Experts of a small language model: a sigmoid router.
Below are experts of layer 5 (counted from 0) of a mixture-of-experts language model. Rows are named router (the router's row for the expert), gate (a neuron's input weights, with its number), up (a neuron's input weights, with its number), down (a neuron's output weights, with its number) and show model dimensions 0-127. Each number is 500 + 50 x the weight over its row's rms, rounded and kept within 0 to 999. Numbers have three digits each.
Before each expert's rows: "raises" lists some tokens whose logits its average output raises strongly, later layers aside; "mostly gets" lists some tokens that are sent to it at least half of the time. This comes from a sample of Wikipedia text that the model never trained on.

# expert 14
raises: "ub", "uit", "uss", "ret", "is"
mostly gets: " res", " exp", " acc", " cons", " f", " would"
router:523476570477423426422514527482556484532416544566402481417486542507528515509498639510405537500447373540490506466466541507417447449461453428551603468556497496532534467502420530484518470595410550503534547460494550421500423461465485425435490416549529524521489526483481441519541529453505403473513496528456561530515539540542535456512580507460441483552477467463567543409406465461469496447568
gate17:523542551489431495484527483508593464414517467494500547464481445498501498460489610445503514481472471520453517492450516553541444521551422520585518503425504495487606421459398517478458485510509586520465381437510458412452476499475504445442537410448541518549473553378483501542513574576492448454592440555511615644503486526505487478509530523520478468490508471616503554371471463455469541506487
up17:453529559529531528487505503489575579537499573501545548539401524480600508503547494550507421465528580533486592524502504468419452494444459540477437535552478479571535427445489523486423557543555602552480380573434473569471473485553453499552441527526513600437451500487551426516475522531613517540488487429537443449453505502546454603548483455455483528525510492528542595612474467482593415529493
down17:449529515445505522534517521523494524455531520610396586493477475451375499474507618512558565472578516527558563552573434459450580451462547498463494574464504557418449458501547520588527512573536398428452494518417534510583510533486490460465498444505540447431535566499431520430535496565449529469486511556444534450519468493443470520509498495525544527462564572400523585478423438488475536479616
gate18:477448454510470602440499520481549464484377409550420516510530514538465525486490487498459483459429439480407411485481490441474596582506582453452576398566539476474577592502547570473517555503472551540439540448632511521444456457455470568504455478560482531447462526485416386468557453450483519471486518428466528565557543481456492450490570536480544426497559495486544526422437481538450489491548
up18:503456494513482514487482541436493451460525583352525605538557496428490580621465553520564448501630455456520562515523468460405474523495478435547467507454593550536478472491443487544542550563545508551566538510420498436519448452491478496524519603543504527491538550480500506538509481530491451516473507410553506558584467443557399488537544507505549472481559551448543376499538407409451513490447
down18:515464494433419490382520503537476526503530526525586428451484533608547497433554417526559449536465443511545498497449441606489488564478446491515441489403519489396510536524515496596490525544538455544447534557460541449584495553471510496429481643489541480475502585474509438423509458530424549493500624557559501571561433486483484514436493515572463429569536518458491471408482431524477465468489

# expert 2
raises: " by", " that", ".", " on", " in", " the"
mostly gets: " director", " head", "ness", " court", " member", " coach"
router:499437525552494511516511503465612574532491547477563470555465464486531568531521508490538554503524461514459485497524498473461492511428450402494521518609512504427448495534546624478507454543424566497527526524635552436441453531460438521439521410540486508458450523431482483498472516562523478493587476589565422580529617536551524561512537563438513415489562525499448519483454535465611528388591
gate0:492500523547432559393540563490564447541482482408523475602536427551568525450516535557487480369533536500500535582553540472411503452420520534570546571451456552495544455501535580526476515461424516512543568563522495510442390484449521482464538486541449513538513419467588474503524473438522515456658449475631433539540535451486552540548465513488538456522535511474501425479511499528569529548529
up0:521381617406469528488433565569481481565466412464526497431513598470470516435479536499484437496566411474472509504605452455430529568487537502481438427499502459504447523444361528547549592503490523476473471471525498452551513540465552512544527483606504498480501494480539491390568501504500483518636558495530623498509494457496485534525483550466477436505572500421490543535501432439420539510546
down0:420493527587534495440577534509527498464573465477518538523410495543520438490467487444496416377498539498517451537422530550392532521482453610495466464495519573443509398582458478472555487530489571478535523491491492595495560614572518627430496434521518495496565484439537479510526446550540469430450506434474561529541554462500566529443415433478525536495395473489433481540571531485420513538469
gate1:529492442530515535551455507483596447612497517441429526540464513499534508565535414549488541512455534539501478566499504474430476545452572520448498476420469402552496436478478516538414525527495549522606510484394580496491510616476410447558507501503431460524491565570547416555448453540442500462541465653498504546596589576559484488506566449474509499544575549442525532537453518457510457494549
up1:527612562554511522528464489454391433475573496513534457458493559529489468436497419602530511528445560514473502486493451485539553481411541561568418453599614477579504541508438544469577566500509473487455483394481479545563509469517608474524637523521438493477561484432461482447506434497541480531480538535503513571530543484555575549516416586493542483534470467546437418521584478513466479453535
down1:565557496544477476477551491609512567476500492531442467524483485429430590590469584530483552582418520467456521574517442449575529373487481512420565491532483453388456555505496551548465419455500502497467522434533437460533459481554459525487401552484397504538497519506462512544548576458502603493434450425505511499528508488479474463464499546423460502535423461522500511445456458518454618509372

# expert 36
raises: "ori", "ope", "-"
mostly gets: " St", " War", " South", " North", " st", " dis"
router:610461446453441484508467479508520513505406514525564511456449374488473460563550553522512570538462472586492559496457503443547514545470425401600619467567516489527420486451498585531501448544416481418507503498578539493448448453520464515423469489522480471563484413581510446439446501416478512446517418508503474594445538507504591583429493570545484489506454474457470567463495469521510489432574
gate0:587478445506485551480393448464505580514479449551504528491443489440449544519560536533509541547483461518422523632387495515473477452562494480490573564521427587432509519505456641534533506507442526600499428458562433552439536513508434486500475574519419466503494528518443426523417515493516473458571540465557471581399507492556504587423474466428545448536442504445517454452491565443529485522532
up0:521573598587508546530508485472528493510373450567410469454479486563461541502521465459542432464494438585522476497469469511488553474512518496387478482517456457515457569554501488427491538467442589535546533451475527460515485479479505562620494467481514500447607527435605584540523444555548437394500590538450468430519371546540509463522571497396490483470548448498450528470426543514441534511510
down0:489494395468492525455564589479604530454487469503533485513522430499480494589423502482459473585521492462527509486588606428403496487443485480501618512564499515499407499532488477507468539521433560468424475566482491485457520429482586494515545557503635441483480549586466499490518449408575477545530430489458556443615525558463517499485453539459449542564468460440414461552513451509533540579441
gate1:559451508500476420483496461450541518421535562376481441469495470500442565554462531597456536500451387485508534604498478573499510513489460470569484480511441483537496441380480614500514444492464369405482502490575560482488502447473447445502507489446554510579435506521482520448495520503493483515513461490481472482443555559417543528420457516600417386474510466482430494387526468500510418471548
up1:643482470481577536514524508414579436528496479489512500490544483451390454459435517454530485439566441614492503581450460546509511559530511548442517384557490463484462465580462523594427531500462517404501504571538488489490482488470585570492532499447526433536490489526496526568562527466490508544485514470482404406448538565403508530477493592490448541365550515485497537570494463432453514447550
down1:556510533528511546479460569525558439498432552547551536451485507513553567506508480474449499467579535517501472537438514552480518502502562539527396453455471488545504473543516474412581488519567507460378557517423559541538488474523609356536478548480476407561504460413480535602388497435469496601387443499461455511439508555466523564492533427463527547476609484472473509520495553562479417522515

# expert 31
raises: " their", " them", " her"
mostly gets: " with", " h", " w", " for", " For", " hand"
router:488441530479486413475529482466522584464496461455510504558419522539373526552492578569590508532537456454419559465449581472542554594627528469588542476572511513453507517490543554553475480517512487543537500527585490456501521560451437500505526436507528521483447451457437535491483519512513473438554474523484511638414488537494581507492482483490379469599499516406516578464405516566571553482553
gate2:521485540487593388477560537518491500458533494479477521507555452535513522537468526505527550558560454440578507474532542468455562451488563435553511552554485539496484460539535548541548447488414492512461429441565497399487493497428413495436496563518549554580438484530430492492425561435551394378526425507494531568518498552635493471418370501508461471527516458426522416508444517539548544554550
up2:546538545620499470548461471460487414463466376508516541431427454503413509461531503464507552449557514464491521528457490484440583483402577456461485597482435562401568490556410484546463508482537609479501511477552387545521541467413466428496535475544458503540461488487484448424437467504524497493514554534534395476470648477474463539538422515556553528501507525490517415515566468449466506533535
down2:531499565542518507524581493485410518533506603567450509430598442501558455455492445490443485516415545490614518487611483433544515495457474479468627524453487520436573523556554460571454483496472457501432455497564457383487516455443512451506548445498504506527490586515580554509586461483442547493418563455522423568525524565448533465525480453490535517515504472483558485457548524585613589463542
gate3:523480475464423413515536494563564558431451456456432523549586430540529442523549514532532563469523409385504510466434508475532548607518568495500518425523451597520533458453485587539543522535558559494557450533560449506473452441465511497591512466578460596499581440530504491491506398415486464507587345467518471581517459525512476542456495474467427525580492476508479548494449501440549508512521
up3:505526505377502437522436551452551502463506529468465502513426381500482473460480563471491536427493477455556459577463478530507467470463434496500523501523544543567438399518490544565523534546332445550460447471505512535457491469536545471487579585544525491555597578553621446442492499473469579530445451471559367536410519521490484521515480473455387423522514510508431529468474551503475471438506
down3:594444473574510592467492498477492469484510480471411430494427586521504460417480508537490569452444503539513521516464562405505479503483512524577415461443596509477544486494457519461486464623658441568517491532506522485442496566490429505517495535441482594484498445544518515459455541492489425458390541483516510584495536387570446591475477492511563443447454485487595530565525490534478451414528

# expert 22
raises: "ap", "ey", "ook", "oll", "our"
mostly gets: "dr", " qu", " cl", " St", "pp", "ev"
router:512509527490478453422582532461578565524405633495475498523372457506463530536453560513501508433526496490518484456463516498470520480430449518426541450519523462438432415451490538528457474586479503543562626506549573430482431487440430503489447440545503486536441424467567445453535477487519468463462474513544457564439568482544573483479519477529491446515460475457560462374465438577445500391587
gate0:570433454432522426485543487464531518508460576450459488501535399555474499479517466570521569429542530613477496503421574533501530478535444468517551544463506429487573524414551488518467437536561428473489482481543485485451540559451488554539411509466506513498541576573432449515535411491465520465517605456507522606608608565490492530534564496486524449464492492537518486453551601495367596443517
up0:546476583483538549407593491432543572490510589557519565423576520506546603518487431499521495548520460516557603508514482423538483508524444535467596500520495486553525420439447466526544480442420513554454563474403446551468508541484470450436435513497555504567445516581553484504466473501401498524463531495507428534466423370514555542482571525566494509465478405544444559462475452594483559525514
down0:545489471485489488446457507429449453521547475524502609559624450562499491522405495488530559562525529521472489577501520496488431528500524596444559534557594564541456498453457447413507474478470563463492421429496487437478461639511514515529548502451419420517443567596536488452443575517546427510500582445500532476454586536538511495428506565460475468450496556430569563570476553562584508505475
gate1:473459393416366488493470540400428508441470550510523501450453441522407533557486455482486502531501557571455455461460445483370452583517507544596428431579546452405484432486483577534519399523464472538490510556567521468456538543449531513549420453487475475508534403514528450463580510562478524445516477507578521516475558585513579542456502442543528501504443496475456474416534531556484495457531
up1:470422567511458511512522500428552472602566578447462533452542448467563515458508503515444435572446472569588528619554559516395389555549465453548452628524556453572468424479458544495417502431506574485533488595417467464521465437430537464498557522487483472565476441449462463480510507543452444552476487522465416501588515511467554508512452518469494496466470435491471465470449514420494421467510
down1:580456563568450500556515499487556458469399429505518542459420505437479497447529488531447484498522416476587440546408462531356485487478434413433428534567490448462416535395467567520435481509602431529494522480502534482431454480501457481495484477495499443511547516537520428559437445468470512546534491427527483417550568533512447534533554531532552503456403500535559474467534501423468564469623

# expert 43
raises: "or", "ed", "ions", "ory", "ors", "ion"
mostly gets: "ss", " part", "ort", "ess", "ment", "tt"
router:503501565465525534481475554469591552527423572549497551540506421499530485519394566474542518522504512439456596464508484403486494505466465490491575534565465475481457526430437588562535505569470524556517580541490528474515498503391524517467468400447417463462468418450510442419445526475582439509558429530500553586371511436466558501518579541499481497485477500480428451460429424496516504410601
gate0:452488534417534463558481493468507530449410559467545566499454419499581483535392631438529523462532443432395502441428423401453487486564418556428593491499500520450455501475442590556421529528483441480473459511465477481497469552451477545472446456425442495517471544501477426545575449535501473530494511578504549502490529550471511424544510510513539406475561493535450499397559461476492524393549
up0:479443588576476452464536486482488409470488502566498554478555477449534516472551536412526515497396557477362439443536436452614484464484478504483501518598620434572584500584560454531508451497568512500399481623427480472474547538495477478529562491524447484494494509481575522410590561505502483490538483390470504539570513492455448514468493428517471504420519444545502486461462569512544564513490
down0:525594462438491514405490621593513500436495532483453502508512490567593608482531583421551539418433418490512520482521490507528518532542446537454504395450543581484486561523528472503525571544448497428479463445522478530486450447582486532492548523442460558541500436591542528521531397455526522470515526517540362499411439574518515595516460429547512535502468411576481464520457512491475502430489
gate1:547429579477528484508468527529526422541424567552461480426498480455576533578468527411539556501422521493424542499422503411462468547432522526524520486537445501565504541479404521517600559519537486454487465497521377508458439526490544434421418458459490523500614470448501440367571536475527467467474495537450424577523514507404472552429523543489436498464469517471479437465415471514558495439572
up1:570445451540510554522524493491500487421530534508499522527519507470496421524535505397497498483470436510382521533433555544432434517412386452606394451535578504494500572520474509500537494572494529408545470520485539530489482479544481509531486430462637461541520463588589607480560454432395400446489489435534503478512542485505530519435423510559575501563459548513507557527563527456497568500454
down1:526471450568536531533477589567524451539559552489519444546443481478568533509511466476429569511472435545432460515458625478510542448548382468422425458536427454506525554532468398494471505516591504454527492467556515491459488527416589533422490454571501427466517589570516424477588502470547402445465500504479415451524439516515448465473406466516500528551470509489535479556420501458499611527576

# expert 27
raises: "=", "ries", "According", "less", "rou", " unknown"
mostly gets: "=", " used", " res", " man", " w", " mo"
router:530498490493425415498573462446614547464502540581520472481542459566528593487489577515602624550413483476483491547520529527492430467513507467490492486428506449478476481501457477499517582587565457452499516535517445495450401458425441528543514491536527512450523529521513415455551491455443449466561524520459435483532505484496575506584520466454404356612533510410523575411532528506547538488562
gate0:482501531553394500416483472459497555487505477633482502420549490545569590491541481521620453542480399531577542571528521524472416468473524505554510549515498540465516474497475487538521500547574483552482555509438512483467442523566450489412558498462528540337475526563539476480559508593468494532501481414433520502480533428451546461545489566434469516602555490378499522428575506585522494490523
up0:547454490410461405549494511472523429514496533420449534466435487479579498492597524598602458436518479499419521531503520516556479414544477464551555485452494446579497416630485555564413412536486477519503489476630603479495515421572537516487439538491583451555467557466496490510526473491413526524495519465465556497559383531575470514560489501450495584505493522546569495527520477491555466452447
down0:474521476499531442453455482524415610498475549454405553517493549484497438400483416537511571439467445499497527542474523560425494580434585489531586505471581569439549462444537502409520620394499540583467508516532505568546547532499472524574472489546501520400440544485481520485637522426437487510479528469518517551492501514540499479566556530479506579591523424510444557513522529553415482556527
gate1:526510469435455461578487535438541546517553562494462421460563479546447616559574544450489551474497527498414430466530591565613467509465551541447505508460511529475444458430427493524529498511490450498524481434520555472496450419453586524471483438513455529436517466419561406557499470441444429464526446535479486496598585501473594465558516470606434426535576543518509596532552505544514471435526
up1:486487488496454601550487400425401533544519475509511633500509555468493524494562500486557441508416481508475501499420459499510568529495507521377369416507575549384497414454533465487538488511450520593502443516587516552494533512539543592453506514516499453514515434464386489537500565488458508526498487441481542518450499462410559399448551558468471522527528458523534501391497533492409440513517
down1:577452493471475482431414457519598482551508516526425567498417601443478469498565495443503528494503480528427500507553516488589464512490483464509455419443521572428387412399411512445448475415514505595451548532514493529545472463567539516396459371485530525364481523449547471477547537508477471463429442473486471576508504492416518516476472553560483405450498568488446526550525494479523485487479

# expert 7
raises: "ties", "°", "ts"
mostly gets: "_", " rec", " En", " Pre", " syn", " Sub"
router:485510456570433408499575461528501527440454446530488521524501535569439619542526538445576604559499526411419584514515655449491483458485520494467488476527501591482529430508498523568463495536494474494513610555554555563414548486532513530603516484540533575478486481532458458442566440513466455447505495447490496511508457551490535536462450437428444422523497444467443550411486407519559512508591
gate0:581532478605461465538500464453533468486555460497414558538498570529462644620480520462581573452480464548518477484487502495553563468437584518478576462496471551482506478583526461537524496563512476448555570465563586555428545471554476506607505510538406539576452530522526453536571477474473475511520583458482468479432458504462528526545442517534426492482502579401464583435412539544548516474567
up0:491551508522580444514539527561427462424468525367561520520480542593583484487555489460530531452436446462385525646518510405488438474453481429481482529522432526460467413492526472580498443528490543488503527588469499512461507445514471592535426502542484572479514553436510393444494482504436510446533557456510522482549470538472462519434439524509535465517487410524432533381548537475521393456520
down0:562481498588502548476446490487510407508625570512492463470588505417512544531592507489562455544427541507485488515496434509462516511501385487492520605454530455442456538484464531380507508575462386478536517559584494484485439519520504428475554482515529481582459569519441438567522468524614495441542448384520449401463481496472469555605539571552533425471517515519510536492482475567474541467487
gate1:507520426602502518518602537494450559427451470453485528571405473597457528577561513526555574512514540458447568546434536436514501500448548490454500539561572480515522429542440558460415451585459428510452546545610523526516599601460498574565452523583564567550488451495544473466519478503456545411494509474491441561471453510531461536499482474475495498508455524437473555426446492573468563444579
up1:545469473484576509536527529484487504462556612566599511529542516494501488466550371458410412557523516486415539566447502478484472508499457514424575456486523423572494508517482409503526462496545476537472292504409414480475467481472447545491479515522493456513458561404588516448477567535383488455484463528586487515522571480422472531470541482457563527462465522470500487510483537573553457551515
down1:549531522529491524527639504431446463455429559583483489451520580448447537504535440543520582445549492494483603513460635474524529529526500466556530553524494433504549489496508491514555460515562504509434495427475567441511579486525470451534577498469591543546517463498434518427501501531516542564397579527571598454509589544498539498622555417471564435560471549558551456504532501450529575527481

# expert 20
raises: ",", " and", " &", ".", "ly", " to"
mostly gets: " 2", " 18", " 1", " 5", " 6", " 7"
router:636479499513509487424571353480534525495494553529542485474489533525403489528503542512537602520538520467422549399492550526483490519543413455554524447500511453501492473488567538602442469600515561496514491454480433493463411511433489475501439426438454422425481475461538413521501521501523506466646516525439508520437576511487517524494652513452539446485527478478530518501451518562531538457590
gate0:558503530455538482458537465477532436511456470456451405522529583538382468471475531567480503520462493473498458404438580496597569491527512520376458455460454404472417460448530535598482469525465492537521518510472437458422439433473529616463454526475537474479553443521445447484532449454509487474517544512387433501513501436492536484565616585549489419538429513531509592491440576559466507508519
up0:496446465403573526451481589512559462505625550500531510490507408526506591457575567535491579472437505567569430429542533532461494546394418527514492537428509470553467593477490435569409514475496505511532482548456477468450555396607445552477569563454468386489470505519523451459454412543493523548512497502526501492471484582463540488471477413470538540485619494509556448499465469491537498467452
down0:531549495462414458474484467549369582519543602549573463511554520510478480436426459588480450428553456629485534500526519451529471497478448519493497530381504492482451481518584490521510486511517525533444437449543417424510536466501418503375478545452455450447503465453460574572523601501514544495565518546524495485560499483540466511514564472497493461469538509557477579539500494544509541525313
gate1:556454483457511572514519436532490557466503488453605521510514516572390508477512610491481489484452502514445523481462470570460539614456572547447475420483457514525521564534455472507488464574521638448402533523547572453510461510470465477550509474513467580568447547467475441455537538460548441547519552573461507475497484432581511491503514566426600484442615574544535398571540550525527541562551
up1:487496481479480560531552540486521506511456486488523523581472555541513449498381348567624402505519479550536496534479554413505494434531608446544476549515509481581537425515504489517473462508436423417497434543523455353530510540589538401511434476472507478453512550506489552460426625513455457552464502451464458517502408483452461547469467450510476462481554552535535532443464550551438506475496
down1:482492505447542517477537436572551473461469601507482500550569541513431458517457480459507454456492540489512432483472476444511457548517533507472571476554539549476440500413530464593591445524548640505545542531581455399551539457599570544450460496439458621489511468521527518469581519474470501584513557474490623473475490504508584477509408421548454525589534500491528507545490480428428476540615

# expert 3
raises: "ike", "udi", "iz", "ude", "ud", "uch"
mostly gets: " p", " f", " l", " t", " res", " al"
router:569463593418434539470541456536601494537471450518476471482493464510494553477504606575492550451441441443535456438551468485475476407522510455443522403528436469519502508518505583553547528559424561495541563483522540432423498409492545450551446458603556490539499439509504388486583505509500408494502506521483430540490578526549598531495531561485446494438452443434490571489382473465527505495584
gate0:479497540516389501540517492506543387561503527438465391525396472501536504500509578487526526500483409567478486491470509533478501469668437488509560572448544447575561516415456507468504508485456549458505579491455526399515458351503525534508428478571527535497536535534582435452531420515460444470509517489428537406564518531577453591531537556493483439495521508526567526524537458495549473563536
up0:505509579510540494452607477544554522529414538488450582529508420451493460383506507460509442424474525439488489456541478461587453557490482422540514436547527535435498504502447444428541501529456456547409588543516449556457557493466479557473467464496636515517482547536466415530427480489508444502501509548482485482564448603404548577485567400541507496513464474570462503498493614540584426548456
down0:479520579484475468408618477535562541502389516559527531440571496530406599476564505554466451552424460558474506494539556515489459501374471529537509546505576497515498473483596433500563499505478511499463519572558598476543601540456570527508514474548503540489591523464545484431500491436522493509513484375508498479571500544527462482448542512551491536527515482547457448449560562541531404492347
gate1:559503530450401516422499451542560469522492468469490557497533508513429545497526509562510560495405530510569520439453521443503395460480479450541423501558463500497533517589543549543555491563438578424473610466520469521494519429458470549582395581567466502513494519454522445408548590476474513539484538472482427509530510532617562484527570463495359537428530494512524556519530526430593447445550
up1:492560597513501459481488563575528492443419512521536524508605477392512488491494434543418475478520454497537544524459443637500563489486501500484539528462554462591476447525428531482518439466435525495519347526495527402471518522526559523503570502492580635448458433567496434484500525469472539544495461530442473604425502464635481553539451528442506446450533518513569497436492517580481501485532
down1:543567397531548473515418526426601393491497544447493493442474570432544527521453461468560573493455495474526447535461475392583497408408534492498499609513518453509544486513421518523495496566474501472578552541539598445503528431567548435486419464469475436407519523568569454449458509530383476523568542428463420518471487530463517518486442499502522439482487550466557470432508464514564438512448

# expert 51
raises: "o", "to", "lis", "ti", "do", "den"
mostly gets: "ora", "ci", "iti", "ici", "ona", "si"
router:454577529550510513475476451550561455512476530525540550474481535563452534584487511492553554628589471445483623448547562468537511486512538485462507482537536578482419462566506563544547508492454533549472604576503505504439460425471485520499404416524498469415467503452511461407558427469581517465522480468473472506422408494475539471479477469485444422531462452530392500505421395563570474480602
gate0:549419495413486488457434455468532533456447453441530535481518469512549509569554550585454540523502463597491595515537524522495547493491533394540449423579418581434477521472542536541610517556460539535465538596542500470490502493427488575530404401526515489457473466445433470546553428489527491502540481493416581448482368609524486522497503528464446459538529562470408533559459474500469507575522
up0:380513496516554539520536512488504481491458462462479488575490410563569424510572479457582456570510537505423485457577433485462464515486455575467527440521475517490435513498462460383428493512552444484467531493503420518511516507494564530547465518412582520399495520486463544480439452500557572596537440504425499541522526598443370408511469409551468483471561495540464454538430512634457514469495
down0:585565410532478524487455457498390535488541467548512477524499534469569420556463552587462460562511512515463515538512437480601466529519457475410590544567598492553517557538486540537439552559441510541594473549453476466501500554537488488546516481507534547491468490439536474578480573501545531503595556493564474525473606470528503452495510553553437541613550575470516532482462669514584458547496
gate1:376555483466529466436464457542519564550567441447451587580456470548446483540320463474485507483528465505456552530566542506471543493513511487456566427409508451461517492595580484522501522566515480505529565514558489533435498475560466486515438505530525493535558559499567487521495519499523495496431409507542506511606456549425462601473519457546541428489518351464434506524593452515545460559529
up1:446482495532554577485462356495469381436509454496499407430619471521518497539530437477479465472421454541462566512485464490462435535529493465557401472487532404456519460522479453486554433499548494577493441475512376477485400495450476494447484512492452373462476525382512450482530529442485549492484492508487493440434425491631507488420521565560459461465492508542493466453477471460479418513536
down1:450470475418519550493536569451457461518467492489460443543550501529443490490533442514501507423455587597514429437608497518551493530451517525483583502471553652518499503562473548487405657462488558502486459574521516477486480523538437517550492544517548497534509476551397635483534508540454454495486553516510458401542475509461447454510552543469443513504592478437540513510424412573442524516413

# expert 56
raises: "si", "di", "da", "spe", "bl", "dis"
mostly gets: " co", " inter", " Tri", " Can", " pre", " Ho"
router:505494485467442442509496413532524479525430564594538610493472489550520472577446473462498553552518464453482550444600496476531479484493561404590511472499570554400394499560454539567433486501476443563519622534529508537414443534529510458527506436583577518493486534524424398505569537493527486464531436482506483559454479532534560489536514554494467412568427410535403535514478456538525518526585
gate0:521559518505480496499518425557548431513541573486582511527590494498520489533428519477433589467435434461491373429543526451507457559542464469432522537472500564467476399559432507572463541489465469451481559518523479500531450414507496456490538550516586426510532507585530381524527475457515564391497463491519523581511426528467469494517462522567477372557425437476513590443446484596494564538548
up0:383531464459561557505516485501470501515554480512509511505558594519577517471463457428535474439585481506525402537543521485434554512549497519610475515532571568474496428459510493509590462494500436530615576536426448522518483549508539347447557494528496540493422381475572541507512550562521516563457444473407474523411499541449555439523533494511576488506534556448492548510409489433504573438481
down0:450571490431490416429531528500494440464514482475504567529503592456533518404558418456524512549436522432540593537517459489445510475487508418570527471480501508531415449595459481563620440545463461526528504453520492469459405594444588457382482524498525466566466551492643506459493502438584453465494461497467555455523463509453441495431540521514522471506499404469502462479524436504493530590592
gate1:513438500456586455530438464520556476561448568519497534530539486570552464515478416563533432519576469516398374545473524546480468456539512422551499496484579523460547420513544511422447494609520471578526549542520401518472497506508554500505502524621515499550509430593412449485559520520461517525551487521482581518489436486550421523459490544465470439533412467548519499525536646476444457410546
up1:482521482530366523461449540563480514424510454446512576562484485414422466503574457439590463529526529496591538615560493503415444553460462561556478459528565397493533524522541521483543545490580535440412548496492532438460515518373452505459442596510571513474449569490520464488458513496519562517552555456546407435551487554570572561468439501504548525492545556509525495517579531497513573481449
down1:485487450470537466386382461550508560481480420492552535517549481606525465474452457493463461442506488499473428519478565495428463494507510500538606513465543482658563488616458532490482583435546581466480463497533415572464503501515581549481516470472446504506427451517532554451457590552487570569530473547490479442602485539489475483533465426508496447509472437469590474558495550411440512484412

# expert 59
raises: "ct", "ise", "ym", "mber", "yer", "mp"
mostly gets: " U", " R", " E", " F", " C", " p"
router:496458547505491498546539374544563463501534538497494471417423471533416544523483566467481624501455511449397497538453561481506431482584512423491557458516474403468450428505467526518524458539493498474564557474604596481473516503476429461471592465516515506487544538488512413486553438466417533543486452520482430562532606543573594551523551511418450453582460454469470535463485527536570534481602
gate0:550460584469511519485532469535503420469472494469585465419503545493489533462583537615478637534548495471511488563490471556556584533600566481560502419481461507451499552495530540599581528501589550570449508537588512434469501452507503426527498520471547540533548519478628442511493489513536495428515456504389430506595520536396480529513527488411449452506493540513544553465480480589584451511510
up0:474488570369477503527472598455538491484447563491436489482463449457523491471568465502456441468572479496502595512450399487428595482552422587598563564547465496530497523528459576536511469518528479516580444511482543458474589450463608551452387497475456431439466503529462505507431494573473565463560565470545480466496458484564586489506492403495427502520514533515494576446528582571479546507564
down0:479399557462469472499459528547568535565424471528496531522518471502494473517498524541529459439495480518490541479476501498382496516457489551373494537472592502512503577426549620486514472488511488645548490456428510471468551388450498555592450457532463467468521486556459494525523473608320522495467455519484584536530621476482505412600499569519497498448487528483494453526479458526440531526482
gate1:546525516472552529465475398521496522525509466453544464463462466494389498392528548444555619527556452484480519546419497530465450387521582519401454417474474524560504469455513538543492428480497524428561462482480471578539492407504576401600627487525500473499590611552521453487474440516460486517557503522416507562449591443499488529452497498524513524542464514451452540511496545513593506555536
up1:469568574543445444470538512511590567482552419542511437451474536519566512475472587492445462530583470600472481517406550459493462450432526480482498423416526570560485548504463469459515531574620438535534612483525497488473519537542496540551436552466568537552577516538546474516536439470532501511475489587478498504554473469510514479432575496396442486504565558420533461403439540593498439597514
down1:439510560519601480526539513474451522581475473469439475534462531626574550460494495546500519501473460481441541431488381493400536482554506525459505511564542559544485545532410483499581423445516509528526514544531429515504607515482573447602489537501496412518531530565444497469439515549565482355472527458487491461544558570572585512402477473447416602521538495476507538536521468421516453485527

# expert 24
raises: "\n", "”", "\n\n", "est"
mostly gets: " km", " kg", "weight", " lb", " ft", "finals"
router:552518521515414485501504442491566582479494600543510478516443445527517560537518486460571596544614552515436477523514572463522471460577506399556541481532566470531499478476560533542521464564547488479546534444518510395496454548457515463434443441478542393402437511552555497512460522532497506493518466523467494497431453504539585543506593479454490437571496427440463532409382525611460440430563
gate0:456470508413531539551526465520531454519432492461432546537498548564446488509469431530551469506542514538481428460448523422441444575561481522486529531598439481497444348441460489549566378475614526475492553499432509485411430446444647499508472517539533482503499539483464411584550477475562487567613485549496436563438525514532522527506520425486467448435486464491482544434532479508477450491564
up0:489583531424428516531446458484560561442578490502505519530456428487483596475377422327519474548499477568555449497490540535485556555521585471507504369565541549467444495519543444503510522560583439510557562501535478407462543558458559478496561480474471450474433483493478520580615518501523529498492515504517570449465447542474484518500627581521460522498464509563475442483538474554438495528476
down0:500483392518450569494497529536544456506538585501473466560502528581519613535557424514386475466469493542476531465503610459546502390494498497491463503550569524518469564588498540520512513455483464483529511553562531489529541564577510500559583508503440450446440482527534475509467483546479540476557426548463448521551623394536606404568400474501512455505512440453493402430557504442492523418470
gate1:503498462566514487536483519441621520544550543509466483530456495549552471582569572536537503499529460541413508541471533524484516538503578428470511486576470469487401547394479517581494436520528570402571605496542345502492481547483564561490560465512494520433443564472536484521489513481468501508551490481490520505456507439475531565503605489604559457523550484375433451533514506540577577403546
up1:469461482402606500554472537530535488545472498522409483540576529496520402469490512612393539467463555545426464453469536456392428540486576472590493532429503399543417458545510467462420474469548576463444458468482508538524490530448536496517493481501523574510494546483475460546495416484560540501532482618451477489492508577487526457543433458551516575632470591558464559490417480473472459477499
down1:503494524452560566432488483499517469467514486426547492550513503514544470464456428451438538505497535571477428433510470497451501504489552505595466528452497496466517484521526492526465591575547475562496556420401435549575513492509429469516476483565593470492490576492441547547388557486530480465620551574521531543575443550484383510466528541483671567580519492583431480467492577555482416480508